config.toml
d_model = 256
routed_scale = 12.0
router_logit_norm = 1.0
init_std_router = 0.0398
optimizer = "muon_variant"
dataset = "wikipedia_en"
Below are experts of layer 5 (counted from 0) of a mixture-of-experts language model. Rows are named router (the router's row for the expert), gate (a neuron's input weights, with its number), up (a neuron's input weights, with its number), down (a neuron's output weights, with its number) and show model dimensions 0-255. Each number is 128 + 24 x the weight over its row's rms, rounded and kept within 0 to 255. Numbers have three digits each.
After each expert's rows: a language model's description of what the expert responds to. This comes from a sample of Wikipedia text that the model never trained on.

# expert 37
router:127085092156132102118149127127141129152126095165122083144134116151150114157178166140104146147137142149085144117145139148150146096132125177093137075100160163132165135139140148146084146129119160093154139143149143143138161095106143166117145147165137086101127108140172135109163121122148091115152169128151161161157145115087126113152145130137106145184138123117105130128105113141121123153118111119146119081123087100133120113135125150131093107125119104146155160143134131126143128154124083133133203122117181113100141098157103117128133105140121137110171147138123095152159169135169122123125128173136109127098121139100142190151101129129145141092119156144109149126149102144121139155121093118156141085133110118122195137153134135145087097134126146103093076080124128138158139136124089
gate0:115116094095147097126133131109113072124157119154134120147125158133147089120139166114141140116093133160130160176087145083150157056077125133114103130120072134149097146160108156155152136126124126146127152142134155138152102130125119128122158122112159121159118132111075143122152081099097121110143124123168144129127116132159130111151123131114156150137152134114090137118122134149116165128142100136127146116152102133111089118142141141103114138124137114113118140108094100127163164135128200134122127129122140149151136116085179133142128092130158123123124131120114058111160137170109086121142115168138136128085141110111124114136042148138117093121138141111130122143157179102144093112155091121109092066134094115135192151129136117111127100131094114096124150146167102102105103156119128
up0:107158129082171113133097105147101114093127149150153106137120136136114137176095095153138116135119138150071134154115135105151126141127129143125123100140146140125130111144127145113120153100115143089103111140148137126131107099120129122114103121150149118130152104136127071072154120172104133112160107134130133141138110131103132100147128118125125141133110073129120127118152130119095137099089128154113124101197093116180082143175099119103103141143104144090119134095135144096091083142126118132096151123130142111153144139144109126129126141101155064116107101117160139134132155161107132144126124106120121170074118126123138141146117121115128113074183119109170133154153154061115139096079115161195165167111132150132138157134128127175124123142154134109114182136160141153128190145098139
down0:159113164094092092116098134094130141150144132133142114105124104126151153074158119144154080142116093088173131104108125148111145116149131141112193098086130140154144090084136142132129092091127141094162107164112114104107158112136102078101064094124137134123161137160157109109180107124116145114105140119106119138142113126129083137151099119125100142139094147119123153099109115162095101126100083101133088130181119108124147137162121108115103129141130149131133111106129050128150057156114072127110137087127118139138104134122140098128083130139141126136107080149138111103152146160129135150140152128120171137116119138164169115116117115141137120127139107132098108113106131108155129140120150168143094118134140141104138087163137135169175156102142138115139134134111134133157117103154143
It responds to: Mid-word fragments. Short inner pieces of longer words and foreign names, like bar-bar-ous, ambass-ad-ors, inf-in-ite, Panay-ot-ov, often before suffixes like ated.

# expert 4
router:172159084122134132162133139139105141115137158158142150092120131141108148156134086079141120170124119104084137088126139154126116114128073152135158144081123139174128104085116140093123163125161120105131095141120122157164163130139136146123147125092117121110157092138165094088081141165131162109151143170079100153126118108139138115167082145089154110099140116103135149117148089105134105113109162084130185129106150102154086117133095132123131099127116158108133109116109155105139137134145139117100181141162111155107119123118119154081105115140084079125094104153134153079109147121110128138143130145128117142128103127130134120152150115146150132146117100101162095076103101130127110118092109088154149124123122131142129101119143151134085136126118141175085106142101087114124144134158108
gate0:155142095119131068147147142113118138122117126156151156139104141102105113135168091138157129084125085133159151121171140108120074112110101131181149116122110092120123139117101143165145204133115098153134138147174121085096171150113133145150132116154134094138100124167120130097139140152104159127129130146138096176133146138135134135119147109143120138162083114147147132139118091160169123110132128119123126156113097092101140131117144092162134131100154139107166095147139151165122105097119157132111138176138133130104116144074150106087140149134103119131121113161116113123112106120086130120143099134152160124131141112116173092125145127152183127117103094126154119084132163150140144108051115126134179130122135112104116109125096113102137107178113163128110114131113100128135154060115107
up0:096145114108126124097143075110071142129120106135093122129129127091159127161097122178148121087138167110126140145097122107134159154124119156162126102100147125131090099103116099170150092158125105114080127133103127056124099145143105137106146120127127141131155091114118153107126138165136135115127122144124117142185095124110171129120158131118178161157114162076197073094138154131148135125111131095144109149113109162154135104178120172136165092107118137121148133106105117115161111086158142109099111096146146096161122098155113147143142141085132122151116142124111166121120143130099129174122140111146147158109130113132137086070152152117108130179110142159141113144142182126136122138125134160141136141090113121141099113133132108162173146113147145128135133107138121121155117130140153
down0:125103106137140125156173162123126158118138165137152153120145114116147123111141094112092130159137128161150158132138111119121110142152117106151093182098121167102171156154133115165117142163117134120149101115169154098126142108118130169082148136131127138108117088108118102088161158181117149119162107164084130133087109124158150088103133086126130117142144172135113154115138110139180196150148142131146130084116175146135129096078158119154174102130125122137123130095108151159139153101147098163165110090138119114134130095096111119141114125151173168135147151079100182111135119143129143130084089163154115100126158117112097134195122160130144136125127110127139132105119150113154110096129103144164156144143135131133138125135103171123102114159124095152116152125131138116105119143117151
It responds to: Narrative past verb endings. Past-tense and participle verbs and endings in narrative, plus particles after them, such as moved, killed, transferred, up, out.

# expert 3
router:135152118108147106113104154166106103075109114128168143110138101133103146153088147118169134104137116141115134104130084146167118133103113162149137168117125132152152105142140135110133129108174123165151148096105151150158078151156088126174129132113143085102128129165113130144095162140142122105110153136168127174130095129115141112110150108118121142121185126107133105117128142184119177141092149124129121107122135139114150127119096080121097134120152117094158174105135119163128091114097104180116096154160160169102142155133142139113119085104153155085118131135128127085113143135124143100122146114076095124172144094129149150147128125123124084128173172132148073112127134093116133109125137176125151138147145133157154086130097087115136105147133118125182096118146114139160120140126156
gate3:112145133096106142069112181083138122120110173107128163111139120128131137135169140132141109101151145106130091125129120127142131112125128097118158100164160125118153162144173121114083104104102123158166167138144137136153124141096122140103153108111154153104123113084095127134137070125097133121136139144178144123108127157128119157085136148106139147114145129173112152117121134131134152123162110139142109123151141135069142127125166140161118110151109149105161100144154112111115111115126156176164136123131100155113169156152202120113119101147116116114164155119138113108133117101148146159157096144101132115136134125111070111143150080117138117106145093153101110111153169123172163120195116097130179111127170154151127134102146120112127140129117165084146113092103127130139081090144154
up3:116165160117092087120089104113107100105130103118133134112107180156114128139115141118149110142149138160094094138143104121121109132110115131122098108136165139133123140139077124138118161105146112131162176116107135150117144115074138135141122146115129160112138136128092120080185157124125152149137121124134126088140155146127068116127127175128118141149092128064166152137134113125129082075082135115094109114155124076058152106131151154116140099107142096134115139145120087142150097107158108136144148146138138098112134128117089126120061158096144152116124095113142097144131168140116171124130136132116109153149107111123129127117117119086131127123114123114156176138113137073130108159121154142131114120115074094087110147119121174215133149108139116121128157146128132124138132132114161
down3:142100151120099101136104110119122084137165150102122099142099156090096089126113143140136101185138146131118143103137119102151121139126090138133144168094150112154083124122104108124144122152120170112116121169120111149105102122096135134094157117118124056123132069111131137126105119122081145132115151129102074145128108133124137108147114116141090138157159121093132121158115121106152143112135125115132158132192165104141121187160129139166145088122116137103153116109173098130144092105139115132147138163098107127142097117170143057147148103133142104081158114140164102124160134129162168157155158164084099141101123173114160158125135159112130115140106170119114139126107122096172090135104122121141151122104114107123143092132127137166154127113106112143111108154129106098140151116084129
It responds to: Sentence-ending punctuation. Periods, closing quotes, and line breaks ending sentences or list items in prose, such as ")." or ".\"" before The or He.

# expert 62
router:132129165126115141160121155120130126080163130138156159097158126130157148153155108123148114080126121150149112144116074142166134141080134142120104099126111128093114128144128123153108118099103132175143155132128173133101123175149110125166095131116125136166107134088152114179119103149111107136167137133156082187140133133072113099126173145083113130130117128105132145093115135132104182165126136093112113113106151145148131161082104141099148123169097129157176127137131121149127147112140121173191089147143112135097129118135139151120131164149135146136111152152137117121163077130176148107140089126143142132171182105159108163125116145124138111135133139183100158135127123125136143107138130135111151136116121104144149102075126105147165094110151096120106146120141176128094126143146154
gate0:149114154088163148149135142111119148131180125160131117113102122122182107127138134164097161103119135133129149117143129107125160133082104124141137136120128110120103169130145134144088110122125143125142124131103101118190127135148195133132149118135097111124130105140185063132157118161178109104167114075141126166161085172162120140119136164113140112139158140148099138124095140127101066116135119123100102160124163149131104138097160086091118127125160126135130105069132114143155121130176095162126115128146125142136142102110129097160139136153125164125151131127110138125089099143164162140123155124128098121139179097142128125165144086147161131115147141096099152131154137070194156101110132124152128125098144130157121105156098117115128104144088101121125115164127155164124140144134126
up0:071119126178169129152164132107119133168138109142104130115120161127110109109100101098100131152157130159168139146142147117160103121157073156130150129149095139152147134171129102158141141130166136131086116121126126120085113091142094142105135138096100122127144127112088129064118120075113163135113170109160140111094100087133189106105096131139063110150163110141137109102174110120117107111082140115063118156141138091119079119108113134111117115119125146136126121163108112122151133103095133106084125110124162107124112139100161125118116109160159142140097129117111122116158144123136141151136096139153110105111095101126158136160146135126116121131155133184113151131164111170132094138149138149136080125189089138149124107095148127119136147140100073124150131123106112131121119113114125
down0:130097108059141131141155125142120086126118132139152128143164141129155125092124135120142143098154120082157122129152160105154117127083110123107099144139140140117153130172146138130100063158094105068140108131089153104150115094182126098109091143142142108111160110154152133089133128111119170099118158146084139142099117124149120113121095142125112107164129161134150135152118121079100097105144127158134155100132136151133129097154122157124140111138069098137145095106090156107150121169145125151108122148141159126123145116145160068126148154137110149155160151127120128155099126129096123105118138137064137120132160118121129118129094126142122117138102099156138097143126146151118089098111134159130146117159161157133122122125085116134163079092120076135164104121145105150175180144147098
It responds to: Line breaks. Line break tokens after sentence ends, headings, list items and table rows, plus closing punctuation like .” and heading markers.

# expert 52
router:175097081132156122133171072155074150134124097155119085153151131136120093101134123098106127139102144120122167098167165152120153119139142125168169107107136113161149167123125137144093126111165126118121127172119178151168170106116161173109147108126126131115167104126106136080151089177125144116139172160117104150142094081121168100119084107148135163172120136084108144127105130135109110127122089144096163120130106100127096126162144118147097129109076125128089127137086141126142119102126170123103157112112126140154142153116100115122150135134100181120147133123140124104124122130140107111156202119095098136102135134112132124148103124131145123138124096128098106091122116142080156131112115108135122092153122139164124129129128129151071153108152165123099110124122144154120123122114115
gate0:131156107114127154163105093107110114133110132136118114104071117118139145115135144102167137160183120121083107158133139085124115127157128148092103145114103128138169128112132118106091116113149086125098086144127135150149120172130169132123147129165151118093109133132126140170169125109090157115079096166080129140114110072100130123102138115160170127086153112076126155138152140136141135149135118140116135109116074093138126144129122117089111174098119114152125120106084137101127135102118120159154111118113134108158137116173119150123112134112137092147103124137160114132125103119125128111118175117105107073157104103097118109128124172125138090142169138142098160148085154107120130098101135108174156169140155132119068093125126097107081071108146117113163113152141118133149133102133122
up0:151169125124112137187168150125170070112109185098141168139112143170123138122160119135105141172119133108115129154118160175150111140177120164135089096156138169127116123133123125133128123112154136140133125119111148122141124145162177126098106128130137150157158101147146159128125100123148121147110081143125106141097130087127138141108110145111113158108143165134176121123110102133144144139128127119143136085166143146147118143163147149108136106086094143106164136105128114146163147140133110130146153119131129131105110125143152074146153152166128153091113105109143081131120133133124090160172127121131091115164181157169122144103157115154098108122108092130148139111099146115136139052175118134156149122164088147185130115131129121112101139139163159101105090130150144138112149088170137
down0:121163097151113139114089166116122141114088118105101165079144122097104131168156103150150116130138147145084129091115101153173130078139120102149133107142175141112092150106101151144157095152110113118123131136119090097134133160096141108136114091160095100117133149133135111079109124104120160107120133135086148117136154136088138085117105138137176179130139154121117134108173101127162150161123101160172101154114173149142134140125152105106125161118101172136106092179135167135112130143115136106116131121143120130140144153166110131168118112134121149120099083123117099094168132153123136083119127145115092094141116125167078085116109126087133086149116090145079144122180154122105114163159082156152154115100135137133111111148128111113099115110132127134125122095133158140111137126123147
It responds to: Word-internal suffixes. Suffix pieces completing longer words, such as reminisc-ent, govern-ing, press-ured, favour-ite, often before of or a comma.

# expert 21
router:159084090134099145173137165125147119125140094164099092199118143147073107111122144122126122134164154100094130092130122152115134106137082155140148103090159156118133132135129152148116158079117121131171122082114109138128171126123096130096154111180134132129134121164160117130086137105161123097162148133134111160127134123108116160146214149129134122129137133126108118134072118134114136161145173110104120128124102114098111103114146144120110153114149150157134099113115118136142112085105159099125164083116164145137139092120073141120140147091102094143100144136081122131137134114123088091101112128148127166169094169111149135145115111123146173149128146105126141122154122169115123137119094143118124166156103145104098098140104143176092149138118122160125111134118154136144111137129109
gate0:120123130130092143162101122106144121092117130118123124142084120142158148121150141127110116122096135139137118155119108099137124137138153125125149125136101137130123145120136100089125121124106135132108144081130135141123087167138110154086152110120112133122099158134137134149141134108187112155084160145143107165117158167174130137129111093148178091102059153137087183128090095108088116116141133153087095168161121123142186138140122114112144117172164094119109166129119158152107127103113147153124121130075100148102128101143079128158132090110144135097149105183124159130134143168116140126156079059107132125124159072114143089119120116111148128134103134154113133111146138115143115121081103112104114119102127144120119106166127142091131124128073101131161106105133124193139137112142142
up0:134155145169092101128054148123152114128120182094115090116141166152153144114138131113131108090137126124127134122123112128118162103122118170129102149113145155113135171144101135092114086163139109129137111085151107086144157104169109092107103107142143117140169119125093153108104150135139118120107134072127158139171129111166127110102116126147126093119093118152110126153134136120111135076139101120147091099147106150092116092121111067135114137189111164151129162135108114126083140129147146111120102145137118138085069146164132116124148150129137092108151156116122155108124162128111103120151106088134134132132155139129162171116106150143102117138137156140152142136149146144130092097140142133128126141116106145113180100093119172090174142133119153163175091165118106108138161100102112
down0:126136133131116098109108109151117114119132178140135109114121179155116140120113124104093118116140131079108112147165088126094160105127098127168184143110151164168099097140138120151153105121130117108123122146169187123118164114079135100093119146094146132148133129167111155086157106166152138154104164148104113126152132127144093115098109129089159120122114112116173071154135128156193121179117128170140145100122118111147137124137145115115116140144084135137124121127111102120082100103096130193129162121135125099093164143116132116153160120118162142138103113135114055150114134123117110111167133141116118115145146121151113157151144107121151132137121120150145154089124118080117168127127106115085104096167076141111140152145116137104113160097136117111115145148160078117130116119108154
It responds to: Mid-word fragments. Middle pieces of common English words split into subwords, such as ob-so-lete, en-orm-ous, une-art-hed, and suffixes like er, ing.